python train.py --moe_layers=[0, 1, 2, 3, 4, 5, 6, 7, 8, 9, 10, 11, 12, 13] --router_score="softmax" --routed_scale=1.0 --balance_loss=0.00232 --vocab_size=2048 --tie_embeddings="early" --lr=0.00597 --beta1=0.95 --train_tokens=472000000 --steps=3251
Below are experts of layer 5 (counted from 0) of a mixture-of-experts language model. Rows are named router (the router's row for the expert), up (a neuron's input weights, with its number), down (a neuron's output weights, with its number) and show model dimensions 64-127. Each number is 128 + 32 x the weight over its row's rms, rounded and kept within 0 to 255. Numbers have three digits each.
After each expert's rows: a language model's description of what the expert responds to; "comes before" lists some tokens at least twice as common just after its tokens as in all text. This comes from a sample of Wikipedia text that the model never trained on. Tokens count by the router's weight.

# expert 8
router:123110131164158140126086132160076073151144108128134132102170149131147097087084167114141156123135169072126109156069159118160187130181115096163114143085143135117127116120100153218124107112182155
up0:160127144135084125153132128077102128123153159098119116112135161139109139114046115131113107108077128146167136141121177111135113127120101145138175123127088086075164145196085163123109116084140142
down0:123135128091117089158113116109134071174148115137174101078097131136122144103174091101148118114146174194117105106115122133099143129088174137118096142099113081132094111102167096150110123175102097
up1:120079087114159146209139128086121140140133055065137158121119107109119188108065183120094171111147158157178144094184110101144155130102088142149163160162098147126086160194161121159111212141117157
down1:156165121135103112096057133158151129098135122124122094124151123099068146141145057139146090163145098092213081140093116152137154147105087089092153104120124126102204100216123123132126108136150059
up2:143134130087138124091130098138128135113151084134140093121164133119169155117078077048146160140149122185194102136144109150139246130139151136140142211157137179216026133134110143145103094020138155
down2:162129103128126202049159135153079144115104130181135174166142113106159135190128039127157115163112116084105172116107149122147120134134161123153133070158111122144110151122113130137166120049121082
up3:075128152169185155165104136135130118154136165171073124127156142126124123137145142098138147107115154107109125118095168145125105096102093152149087133196061145102114149105161155081058076102143118
down3:126166142094189111163054145136184154073127180169185144155102103146156135132130158133146146101230147121133129131143165158129113134135131140119167132121143126135151162114111093175187048077109128
up4:114151177031110093125094110154191084167137164111081139085060112170116155099158128107171128128112165096132181160154121094132125119123130111118095079118182128138168141100158099091079112163109156
down4:163119140133139131143164106179152088116113134088087110181137095110105153136111152189149101137183160140140055162144182147104103160130148130109133159155066120138146127120130127113106113073090104
up5:090117127132100153124112093074129100123166148119143113089146134157086119121150128124120123131105172142112196118123095104093094136059162124120167142121144087179123113133158145193111130099171113
down5:136154112109103112164087162102128142135150136117083129144127125152122125111068141168110098127117178065121112139099125111099145169128135108137153119139166120151142108146165153157167118172124230
up6:135135058081177113120081151174162141115165150157088153070114115130160153140098126054148172145089156160128009116152161087146124121158129133062106148188145129121152119125155085124163090193104133
down6:157099168102162065134114161081140159138182150107153076133116085127102148127152130128108092091182106095056174089134102137212154143164151144117161122103199075116130171092113124129127121137152137
up7:080154110154163213144064146148098132088132112047167153173133132121109133123123236130170084132144179160110111113095123141135176083151186188105181138089171106172104113147193108127126122172144128
down7:114156101046112141146077099122125160125094110091104158102141039080113124104110092109113051130117128193124120143145144120133135172105154151132160163081150111039150108178174164115139118107183098
up8:145178158149123134179137156129142112079140124130116110056129192161147107153161183168168106119195096100113076090106132166160137141154115160113113133105098122152146184150138111117097021129153057
down8:162174149089136123141070077138086135125125166152121098124136135140152113123076200127118127167098101143143162139160093094038113154123119123096118143108105136130176136145110125104133134163107173
up9:081152151121171139159073125175158144160111105084123143158185099143166107148114126093133157127097106153092108172141159095191197080116135128149131078130119192162076108189111134131134113159125135
down9:171094109110096080073076055062083149153126122074108101058159146081162094146124087127164160141134130126158186096090132107110120103087104140113150132146087106142091165169090080125105167140136143
up10:117140169174151136164107161114085132098120100119101128146047120127147127141131157160101117168109117148165110153145172123148148059136131157065146094144125129140140167122097106136157127107105105
down10:153096184077131140138145073163148131144132127118140150092207104153140133089115118150113142141184107136170175109170083104160125109133117103123105135158117085155056131128116097143131163106133169
Suffix -er and kin. Word-final pieces like er, ter, ers, ster, ress completing nouns and names, e.g. exchanger, Master, Actress, Members.
comes before: " of", ",", "v", " and", "ing", "n"

# expert 23
router:200111167109095046112071148115094127082141132140155105111101106178129145126135151119139179094124092128122105102196152121151119152178137101120116156097145115063088105093098139113101117089157109
up0:109163132144139148114111179170056124120188106120156093133118134133181205137090162117181062143127146108094084169148141169134103125103104133164071161152017096116154100126123189106125189165166130
down0:111177130165189091121154134158141106193108139165156062121109125130138093062135122172141127108092131205167108112170105138114120118152136115119152132086129125173120147096085069214123144149086162
up1:143172126094146161108136112140083087142110169071135175144112132133168114108101152090200129115128111170099136142072150136183120088131122096084159091149091132112155088088058085145136085146106126
down1:186154149109144112127141139106136144121056154107186171129117148134145132113061106182071106119128154105158134129103143081111164117158131151150074192070115156131100103097140161145157124125135174
up2:158091089138132114100162112125119113152118085127183137121107123113182116076100166128114088111128116079088114107118175127144122166141173176117215097141090122152041171143130121115132204165059117
down2:122160089128143137115155133115123169120098153128133085144159115107138179088105143127113125155145123132105182132109177136185127148120145107160181137068172134109062143167141077082124120059114118
up3:132138196154108150197165132142103106121131160093108165108129137148135117190132136128099124196120165115168127134154118103115125154179065122187130159121120175102178125183184073126128128131153155
down3:070095140130151142128127121138226136169100120124136120197135121171069118104141106075124143122224138153198140121070111180197080118091087120150116151147164175172146106126085116122081162205156125
up4:140127121157118065164167109109134119098071130137118128156133139136081100138143149044147164129101155168194134141098100152098106117108112108114141036165119111091106167134145165098131070099138104
down4:105094132114170177131135148102124090124156127174146102108133107112136090035090131141152116127105100143109107126123149148091107126144107143132156143152160070105133160153005143199086100177105146
up5:136107103127105097154150037161100119127165170188079143123142096126139136149118125158066126164152098121133169078079085174188105216073124126127112144150125139095114147127153120162096145120123180
down5:064106100143132167070170161121104101150103126110104145124140156114125127182083129185133100110137083101108105150141156158133144129168134174061131107142176155137168159135162137135132131080129135
up6:165164176171094152159126128117138148140137103102161156169092085135146096142153048120140137098116160139127163141110117124154111135062116152098100141113127144074125187098123148140059201108155162
down6:091127095164126100097146112113165118147157136140110152099098142081153119124042207113137177130101161139126107159137205090134107103130165161127138098141100129116145086125113124117160124164146148
up7:165143043116150129111097156109124090176151128056133157129156131143148125099106086103148138104118163135092121142120126112112155090095084117122199143150100108125120114106126122160128121175144187
down7:104111103053119150077097141128147104085156162081131105110163137148112111086159158093091128096153127136121097144165164170109188133109085087105189090111105133111182116081114151120116100149106097
up8:160141151125134138160105134106122107108141118127080101109140186144116146171212115112052120151126162160164144133094082152099147156144082190126132108104114173133053149117142041178126067156199083
down8:135124097117124159140052164119200141112086155129095126152158099115129102125132136122120084104106111119118091153165145118080114110139095140154104182095148184065158144132124141066083190119084144
up9:121103116109115135137104164151170072083171157113161116104097134109089135144130195165159127101114107161124061136192189063136153186180144100151185077118070089113097171160152174092074084149088093
down9:148111184112114112100110095110162146150086116158148141125140063083117185149145074133151150123093117166109109135083139136137102104106152138135149127095168135187184140085162085114172128175109100
up10:116125170174178075082084132107085111132175196151120152087099137146133092142106125100174110152107140071119120126185131078173110159138112144099128152096147140111174168124111130109040067168124136
down10:141122137124105128179177161129155133133142143107139103152121081135113103177120149107137106118161117066078146188140167078127132112119155147178144119121167121159097169139134186136128148156103106
Plural s and inner s. Mostly the plural or inner s piece ending a word, as in seconds, ratings, exercises, concession; also pieces like pt, bu, em.
comes before: " of", ",", ".", "ion", " and", " in"

# expert 62
router:088118075167097159129143128163165186110089182129125149164104130108104122202091129132092140163136144117125134150085080113100124101114099145128109101115093102167131114149129123160106151158143182
up0:154160150130123097116157153149157111120094092120078082158162118128089094128136159108108136081108107164098119139089224135151179127121136176208137122134130139120164116068107135108116146094126094
down0:061128150162105128170143121166138111151156144096153129115094139101061141151120090119159094142124127065124115061142141116153196138164183159134105104128202158117189151186134209126099122106117154
up1:141061116137166116120128160121137090156139103153116173181158152145099108172164112174109074143128154156174052076132183135123105148120080160130156135130140146172187134109093074114090086137127114
down1:101103158117130132104116109153146130105132123157108033128139136083203152108145132084122088108132109140113161132175103132123115089138149159117129118087110059097141121141046058115101136195172148
up2:097075152146129153146107096131115079123207121111146213085087122107084166114159138139051111099121069114124141117121093144096102121149164119109130113125118128158122143166128173125089103136152138
down2:171149163150155116111132130185141166065093128084157142139112137120108050126084159123144125111130134127138083097142181147126136161125087150101191116108158143060148097027136111125092118121140133
up3:135136051161112190128119107135157129131169134125076111121099127135167176078107101105072135098124124144146123140125102134052101094126118166186167159125105140112131134194151190145079118124103114
down3:101229166128187071107124125092143164129089155127147123153145114098150109154098204125106091074134130172122130074147151180120138120110107150137133138151192182076145119093158061149156140195131121
up4:105089053126153108184126152168142173114166124144171141160132148157100144159072105159148155115173115152134115143090067236114133130146153186143102120108098147135124088099128082154091102039114121
down4:166109145091078106120132095161100157093103100116185072092130109133148063114150178042166089132132145131116127122084174213120110169160145121123158180115192106096093110110119139117058126109103118
up5:134134040110155151130132053048178092165105158109157139165163067124122119075105125120174164087189077124108138139080121161141117140110115158184099162098063105123112112128132150155078156117105134
down5:138104061109109124164107132136116115112125176150150102135134166185169119121119159115129185123125111125138088135182157164125142167130137104118133114124099132148154137140095109099139100105148199
up6:167097177148140133182114096120112088112081139130108114124184077147090129056163137128112125094093120101101119121121126132070126124120076164154124154067127100158135165193108151119102076073128099
down6:127130097121161118136165137116124126131122158137143075088161181132164184127164107132135116114189158124128157139098166107158226142125135116115199126120117136152131143173149115136165091099130160
up7:180056059130163140090148124133148125146129113166108125138129139137141191122102131164135163084093124108124126144114093130120170133134171172163116167068131148071166120183144155122056138076091145
down7:083075144223106125154155112081096117133150137198085129117114139154108112201127145129182118121142077114116188117173104154138128115130078097146170162115121143159044140147157156116147158121158133
up8:156136109106137136089107158120169145090087184143097173181131125155151116135125188138138127156112105114112160144120145154139141078125079137104051133101126165121094115131035083138123171163196166
down8:114093089170104169218110102083150071150079185115113094145169136126073115156109142138137117148163103122147113123163170120105108130190133114117151164130182160148173137133155061187130108186163168
up9:199061109165109105167116170155189162113172116166050099127124140104158174130104166116113131142026109145070131133104066148115158145117215108130121133106184132139119136144157139157150104156143138
down9:140149131153040106086142143089187146103108093121148177147120159083073131101143216144133086171177127126099202132105116150121097150066107151101118101111179208098120112128160121120080178141169158
up10:175202134162036115140117130085112145070149216145099086109117157127092148104141176095146128144163110098105127196167108167155119154125165143150102132156147107143140150140139138141180117140111104
down10:113100150172160143155160091100118140142129113188151175126110110138168132154094150115146090159153165084227186177081125080121174184126243097105123109158169161129104120113161179149111059081158206
Dates: days and months. Day numbers, month names and year starts in dates, e.g. born on 7 June, in February 1998, 1993.
comes before: ",", " |", " 19", ".", "–", "–20"

# expert 40
router:126111114100123164138147092131125186107153125060162137152111094127151107138109152097083153165096109176141141078118160137123116087151150107161152095119094117118118122138062097135144162141176109
up0:105133083138153098114119115097106180139134115130176248189089138117149162104061145066146142129090144119115086093111089129145162076095152188107139167144119075115120171131131090121100125112129166
down0:133136200166121117133169066097133058142143109070135085124111122130081094114169126105148100086151114135110116121131107140097078159126146106095068123174084150115093129116098124151127160106127037
up1:165123047149125099078149064157138119126069114114107099135107053143147118135185124085139154099072094080120117179140065136189117140126129139135130174103172161074083110134095128110128112137141073
down1:140206107145057147141115107168123120164146147186124142102058074071185134104153119148181155142113093130194119155148139071147178167136149106180202095107138148115204164193106104111121099135079072
up2:128136132081130108068142060095076187046193182170121136163103087134123129112134115169149130182080096153083098152151118152132117146125205124149106169130141098139116164137139140183080138104169093
down2:125200119119126141102104115072197131073134074120137148110147171052072107103146133161105088127191076113179143102060169114126125116168130191106138187179134104120118131173074111148193153082079149
up3:140111110109120103170109129109176126144171181098151122129093192124191159147144129064101156144104136169126083169129148140121132155136075110129150109166046106159129137157135088129155136104129172
down3:110177124177118095161145081151089167058144120086090101150157109158141141131077052140115141134217117154129173124143151156099120079143071101161118123107110135147079154073098147092095117144159150
up4:170109126137143095161125097140082159129172161096110116190123152170107142186126112137126174161134104124177133161204175136083163128134095106143137097081129148124062115115082036171112132156123153
down4:190147130118129151083153175051093115183159032133153134129167163175143040082151216149108113120123145166130085154129097095143142102099106133109095120195128143137164065093099140084123101141204133
up5:125136086144114122131134160137124146105088154081146092181144122106149133119142144126126086097101111092095105125063155036119130123107149171166192056107151116110105085150095118152098119129094107
down5:113083111145181165100114148130119150101145088150151163165140132097182103135160141185147151189160137150083089140127115148149165145144072091124132076128131138080127113106096151049228152079124125
up6:114131127140095115137124057143204171192122179123117147138114115123143122147087228082100146139123101100148149159076122083103212066178147144093087109167141190089107117160093111124128112117155090
down6:127133086108154126060163152163149108101128131143115091092110120139102130109195137113128106120081168135108099132158157138081129096179094147073147079123159128154159148131113115209160143159121172
up7:175064115141134144120135123108136149123129183084124151112095091113151085186092114121130079174116149166151120091081126132141170092117172169116123103168120145144125104113114148097087122136087209
down7:089104159133113117128119185082166084131143147127096119177185114159144120114112102143135112126124101121160136191123068146122091096181112125122077152135124151103144120123103143089126161144165090
up8:125119081168106218156152147111143079131169082194134106113085121140117173101072130109118145117118137126084005159123151188105169092134147123124115128117132172109116149129069086119114138146060163
down8:135111089136122120121136101098038152079058150155160113150097133068129131162197079209125118139102112146119144102131101053133137132104130056128144118109125111092158107135116084143093119153149117
up9:116149096152118152080150102160142111125242159086105130216149138097172124158085151109137136106089159150177156098087146180161158120096122137062126106154159143086142202128113138092135146090109138
down9:101080122123164165090077109125148142177106153141142091108140145103150154103082097150069142148121168100142194061090089105072130108138122086143135065120149169151098080100095147132178121128148087
up10:218122140078142129126147147137106071145132109114062114075147114156081115125100196166144150182055134126101154122147169108115079135133138155152144148094157113130177129134126053115105158149100191
down10:168155113116111108123115114103115116165158124078106154142157153138130074171163067048099130112117140126219091135110097126110131140079177101105177121124115130141112133141170118104141164128151158
Second-syllable pieces. Word-ending pieces like ide, pe, fe, que, line in names and labels, as in JudoInside, Type, Romanian side, effect.
comes before: "s", "ct", "|", "-", " of", "ci"

# expert 46
router:143114159066079102159061111114102142145100096161107093136126117161132144138144090143159086123142160123070105072157167141163189165105130118055097158122170129118118110087125136185132121117118079
up0:147131092121115102096144099106175110144151149153101142165146163166094039129110140115135133096140117111089140111179084184127137068129149207082134138139167137069183156145143160149044137128121164
down0:107132110178098109170126179117120170177137143156145121152128100109121146147137135123133099161212095121140071119114162105077143167136098137085135128149103133110255145143146147060161122085111164
up1:078191151129125084123074088124093169115121133144180143155135112123158120151113133158102127115074202092142139141107075115206104131142127133169117145126166096129139130134113121143082100078128077
down1:181114135164085099161160103161126105127148154160128149199140171123115181148218129084087133173155136119151132171112148075118109186159135206157128148092103129127092118091133171141119144163118146
up2:120147120162107190138117139119147113085096095139144073182096124124107168127157118138159102144183166100079139128152122130175178127193173136086097097215127145150144158147124125109129133104156162
down2:145157102139124124054127185084129121136119159141127121102065187069129148142077116178152175175131191176111093130133159117110174123066143068082155136125135148138137120119128086140117108123137109
up3:100089119113140167149160141151137200172128152116163158192120110106141133124123134204116156091069149086137184133082118123116156105145153125132125162118141186129160077122157066170132139150105220
down3:116134151102114114071158151093129073137120115090143118145103092162065081163164090126177079097096141177107114101172107084182128142077154176122142124128136145110192117137144155089140154068162085
up4:137128111066043116108165118128154062088144155153123134131155136186096136124119116146145140109108138129140122135156187164139093094117070155114074146078186115119154154132122156096106101119122149
down4:141194132078161200163087167097132172086074141096127111137120152133153134143100124098136136102125119135086097147161061162101120086183156105122154199107114045148141087148169167052110084130111120
up5:175171111141083114102128142092128171077232100079172125109141148087119125143092170175163107144129107127067110146167073176160116117138118110123050172156108080149116135116145115130144088139216138
down5:120116207141109150126126165123133083128124119198177099128199096099117064093166095080146140134103166063154163104123159119113089168116136126157164140111120103135179134162086112165149147122152102
up6:115202149153120108116104147212115113127144121133182124141147122119124122181155102149128069156097133136083142129094133177048161039154155149160131093112174106105153069144176136173142089101094072
down6:098086181165123150119152208154110145105146114126165073103115113137119076127091142106148123161106116108133117129130113135102103181152116114097178089151132117180081107152203147119147137128153142
up7:152141130119150075135097135129132125058168099135125119105130140157099127107151210166105138164131068122128132129181137151141125133136124117161135125116128140144180172148154121066088142135149118
down7:099111125116123121137086112117123148102133211113061141126087105127141117175151124116147159088109156141141080174134080113159128158109133051113165111197186144133141154150130114190128041171101133
up8:094083101054107161196085165106102179125089113113148130119152180133143116148149062132097137143138131125108147070121157163114131124116129134091172140122098160089125095141121106101140108160096132
down8:151109157154134143112098091146144163108124126144141125104153107147110152216115108147144138108215069160173173127101162156165103140128106112118164107101127170145113109096118082081115177079088227
up9:102143119119079062138098145126097173200132137081150134158159146135155137172107073106161077147197100117120165113121155074093214136128108152174145181094074145136191150098184115081167118119144121
down9:155076113118123165092147131145114093160149149101112152146097105117098133143109159255156168143159092187137126135118155167109113164165113119160118082131124127161220118123099173123141139127150182
up10:109118161077146123111169154103070129122120059112142190156122130141101112172133160187098166120170152081202139154176119126149124091099084103077200126146104202105144108141112121135097177119086092
down10:162081119122164135130126152097111125128140102174131089088132103131104153173177122089092125229132138134182128124149174074109113161148085059157094144145116106090123086142181111169173108131178208
Plural and possessive s. The final s of plurals, possessives and names ending in s, such as Shamrocks, Sports, Grylls, houses, Patton's.
comes before: ",", ".", " and", " of", " (", " in"

# expert 18
router:129144172146100169169107116123231160155180111159120092145169142107135153079164080144098128106191131097136090123115097126085172124115142080100068130118096152140086201089108153118147118157116108
up0:159082124169102122102127141131130144189145108118154148137184127160085139153150037118117098138107121135111152113115202178095169111080133153139169190142186159110123169098103130119053177138183193
down0:111101127106132092124066137202144133113152124120149134122111094111132129173197162156096117106193082139192152109147109084114104151141126186092071145107147136089082126124138138134135158187123157
up1:129058091100130133152139135192172105175103121099151088067076091116097126087145144079146188149137135149069155170114137125148122152082101087125140064215115085125143167170142114136074141162094126
down1:130143105144072127145066119092111124075121117105118139139122137053113111143156120127137134144113048086123082143184076088098097098091105077158128144127119138145133171164091150115117051117145120
up2:141105111125110111167110114133115103112135140101073062119112210118110135115091088124143179132159126122152159067151114182106137119169185071123070101180095154150167125135150148104062125137073141
down2:129147125119119162161119165120058061145125130121066130083126163146126123127132203123103114160160106077152201135099083121117041163165102081128142107152158151137095146133166141137137193136113180
up3:167139101074098110135185200100109154128062128156120174162212147083124184163185142122196109112064116103115209140107146130124172061092088167173119118155194143134149156141077124082133107165138102
down3:094120141136113134128139076103115141087177143105136142136080127143064193116103122151170220159172142114148094111063097124089133124152177127151139111177100169091133140142123075159167164119154202
up4:085124156157153167143178128113120135065125158175107137174069139204130147113168091085167118196099152148109076144128095148150135133126160102157158120116138181078127169176063097180098179138203163
down4:121088125173187118200127092170086188122136123149135104135110108093126103158105096139078210129147154094118107120096175149099106168136089154090092110081183148158132087140141091077132147151160113
up5:115084157101128102128096102198116111126108087064121159163174128181069135194112111131165126098135131154140170134164076126149104112124139166129161126159096107184154128121108079166138129110103142
down5:169110132140133122072133139170160136095153148160147100159177152139120133128157163156136153132193130075220173112135180154121130162099165087133119142069128119074174126134134128120100138128131135
up6:167192107131090133102129127060146102141131152130091099172110088130096143112114133109078132169123150145162110062115151118117125111139158177079091124112136144113139164136148111108197125138104179
down6:163102106110100144122153159117089105144130098109083102140171164218170133132086132169143108090138132113143128087183142145177113210169102112151143102146093115141089198100062081124070115135096121
up7:164124147138137048103109128144131157168129096112080142116118147154148137110147172153110182119168160158140123192159142106112156101133120154091141142064162059137123108136081106135040108166124106
down7:090152071118084100117108123059111117108135126123135106161135127136185147145097149087118157133111133127119109174144152123184111112047111114120075141147154130163159173134138124154133085079114071
up8:078084079117155126153198138202139131192135132096118082161109103158172125087137090107126165140138104096145086118077108154102144130086204122149117150139136160131156090191177155061140131200154087
down8:170167104143121128139138110130076139159078065186120174115143138100120099164115115129105141175157139103162125158201166083131093143138119180173143116099142115151128145125107162153122112106122215
up9:145153128087169114132093170110151103173080176086103087112105152134108137148140110103136178160156162120161117119111172128151122139118106152136015181138103106107103118114171128142176106132069141
down9:118068136105135058151128128145160148068085147126183125124178138191103203157113124137135067103155110150154147106175130145158117116145121150126098173129132127119114141075104096165134104220186134
up10:163133188131127131138150146121111102107105140158143107134091186109173144101195166118098061126121065112148091123109081172102120087108100139146173133110098201134080104149154114143157117105127064
down10:148076126158164166158138089173142136138180150118189147103170116110159144068165184113105166093086085105147082165128121138108172162181169139134128137144112177062057083107113142136118129198078073
Table codes and colons. Colons after list field labels (Studio:, Thesis:), table pipes, and last letters of country codes like USA, AUS in sports tables.
comes before: " |", "A", ")", ":", " 1", " 2"

# expert 11
router:128111128171168084097131178105145138108138119072147098184130146113151139062087111083154159117129214208130139104102117156163102151167086143143159154075119153120121123114104132237154152152179072
up0:105107115104110144096081125145156091183118202088094131171095173120100166165164148122139167149062149067108120150129115107101151126159088095129128149128241151105213167138114091141150127116044098
down0:184127110174169146116109081105082106130149138140117094114116088108114126134108152109132092135117144134123113119096102187092126151146090197164137130161162122129100143082082072075140082055139145
up1:103117098164170118110136101098079138092137176112123120105149141171132153146113124110143063137083132140080107140127109127097151124124144167149114163138201159109081143103140178160083136111173092
down1:138159127151189168185131153101139113138162124115141108163108127152134102109130171186123128134132143144083144085054138083134151113136184117106125138133089111144078152193182084142076107137123109
up2:137122112103175138107128161134105125127149163158135148113128112123159205062045118125084156143111133169159180082092140106122127120115131125065201166102107148118176147128150189134082121120064099
down2:140093133118084141082161140150071133163089127095098128117152137170131104156122131124152055161112098100081118138158058123136085138114186129127163147155123096135123166052105174172120122109129109
up3:135185148096116151124092149123162155148164139155165134042138099168163162149105074130083106130124175145104140169114148125088081154117133121151135137118121137111146050138108145151109109061090110
down3:189100114113117152154134149114082121115147082107099132118120145175119079100154093157164148126107119194154111091142156156146183093077181095150130083106133105146075170112098149113157133122078142
up4:100162123146096118179132131124145056159124180171138138097151096151088130106105070134159135142124173130122142141108126033139132148190123141118134152102121136175164109150136123137188096151105145
down4:094106150145129162151150078141176117092133162145142193117105130118169139134164162164097130072130083030117198145109168108140073127079146133063141074121100113128106154099119165101113169126137124
up5:100170112181114119171116125144181132092118123113121147151085148140132191077114152128152075070171218094128154098136116102134111039063148130108139108193120130138120157166134128129092129113172081
down5:187102079118129184074141163191124155109186110112140079167157077098124167116119165126103175149157121121104151101159151191153140092171127131141111130107189134153161050125156098128138152123139161
up6:205092103126129140098099152142118150131099102127129086140123134174137122137132145093102075111177174102138138149146105165070115171083138198091146111094160101125119107144148115136125140128148080
down6:058152113135126064114108181074159148122136124127150144188155133133162100160166108093158085144140161115110114135139123116148147146083132115128092125139128170146115133157117190079045133147136118
up7:130114118135170145105171136124199168167127126180097133167097151078151160168111161133085145107095117181127130144186127138134187089124136156164103167184133163114084134131117111177125160138164155
down7:101139138141103156133154168095162121135164120064136144041147205180116138102110064102150141112174099129122096173097139139147050183133131116129156155138047093121109080133134129093118141115076124
up8:120104133132167105090180114153132134124159102139121166166130143200175103118111139118193119163163133158125102102121045156082106110099134173055094129148161117115137206095165112159132110134151077
down8:122135173130141127173083183141146072127115128167121151115123117065145147141113220123070144183162120178137129151118118083156119163113138122129085128159070160139119109127112160126131176068122145
up9:103151116162124115092100126044132106193052123160159131186079154155168161080148148073146152184065131128184200127091155160122139109124122174132154076117159143121102147133090102108126117123106097
down9:167129179138100119133126091121136171173203138114166137128125081129109154129116093074037105066051152108113136124123132124145164155153142084128110143204117078098171111139192142182175153103134163
up10:151097149119125111154128166125104089106166128076095106101170177162133158040150128155151094087118123148088162150102172155156108107111094143134167152071125123151078158136146152139049163120177153
down10:125141157134155136124133060095179125159137115144109126133077135153102161155115159087145155194109109083071139092098088142114134111160132120142138115144125127108138085165177135112106130147062144
Mid-word syllables ce/ver. Middle word pieces like ce, ver, vi, ci, often after O or so, as in Oceania, river, governed, converted, Discipline.
comes before: "s", "n", "d", "et", "al", "se"

# expert 38
router:127105139165137105104167110197132129125150094094091130117150171139098160141161072193145182134123187218117188116147100161107146092075152132076116153101065132177129140149104107101163127167151143
up0:083121116086082094160152131169109169187148081119136122122160099120095129147135101089183165140113126132096153154108131111133126121097145095148064134129115149109188132086134138087188155113126127
down0:182132117128097127128113133068093153110205091124176185135088121140125084125143113072123136180142085096097130167139167108137114179083106140142152120126141165117120045159125136126084130155149094
up1:104099118132116110107138099060110161125103076151139218124119157158137106122123111103134106109099064163073120121167197111148089135090179124123157144151113106082159161159074120062122145168175087
down1:147189096147122100156114122135147153144079163136107067165066140091091161140162127111159152088115145173122133082201118121093115055165110128106122137099158076105080132153117140098144087144129174
up2:159092079120081141104114135116124157080154154097147124192133161130094097131112112176124156152198092169099161111132089145135121109138144153115087139115113174127111150096104071158125124114143161
down2:099134120226112150119127150079091165139135138113092109132100144095116164147133176078080109147114174107143089122131159104191190141179158091082139113164174136130121106204171148103154130130172076
up3:137110130116077117131131128138136123081126102124169120145101159056142133093153174087098127121145099080127136111127116141120127142100147122130134123161026122126075141108195126148179109130133085
down3:160128101152087150153186114145103173120152131175125194138141072089130235104132113112100067083108083156134086112136165132094149120115084130100116045115145119139146080123117146143057072156122143
up4:167106089119127126180146166159144115094166119192097123165166125102149153113102085136133173153074231136157122133094136132122122043123089138157135153106124186095162152153140140039128148152128101
down4:060157089095112086177152121141135130120139074129116167160102117127134103106063135042105110106148082102134119103126155126112140164124115161133091111177147059097145097098153170088136134082129112
up5:139157165105172150093105190101140180135109121097113166110143116091099155187171128106120085099117128205174170148118098154141151130090128169113178163092157150157125159180143131175109129157126045
down5:123065177155145097183186098142164120129124175140126125056193135098109114160156151111127120121101095178162140117085127083112112120119108073081152130157090145115077145121092115125161151152118128
up6:128118134140120055201066083129122143152156153114129152136144120111129137067078126145153191095118139105172165110090144064139135168107113122093176123188076140148096134113138118135147117138120127
down6:187068132009158097088094152169127082077102164139112107146087143145151051114208101138162058133154141114075106097115104140092133109169176148108105111112162177113136144130122145138109140090143133
up7:157076108116124105191078153184136134114142110102117110036144153153153153111133122104109135157126083232125164122127145117107088115136133115187128163146100105117139149151118155161128190137120164
down7:152094113094162179090109104085096081136143139109148147102087077126129127154139111130196073166142130096098121112096121128142203076126098128125105097172152155120146088128122145131145074140126081
up8:076136081180157105099155184145127123190090139133129161105129157104059103124154134121107174082121200198112184137124101152109147139105143113142123150132046189133175126127138121128138150116134142
down8:141056140110156159131106085151128183142179124176126129161133080150173115107135139175157163163125095118155142193148141130117144123153168141125198142152117143109173173122116086069132134132112093
up9:160115091071135079116157078139131196166162135163109108123174106127096161163086201100126146148082084129073106165172092135119124130111128085145132138139160121143171143200085085171111126103088120
down9:120130136152131127088124157106176103153166143176109177110118156193137089108136119114143119168085149163181119173100109100147106098184140085149068186157162140128086134076121106104108157118157105
up10:084152165130110167130135194117115078082156047143068211118126145125077152110156124150138131132122167127181171100124129143117143131136143157055149123119087094115136178149140143064124209154170176
down10:165095166129145149126166144136128104149196126139138104114130116189155126133109119133142137099176102181119102173093121160168151121138106032103079111110118101102078146141193132108149092098074121
Noun suffixes -ion, -s. Word-final noun suffixes like ion, ition, ction, ing, plural s, e.g. Description, portion, procession, times.
comes before: " of", ",", "s", ".", " and", " in"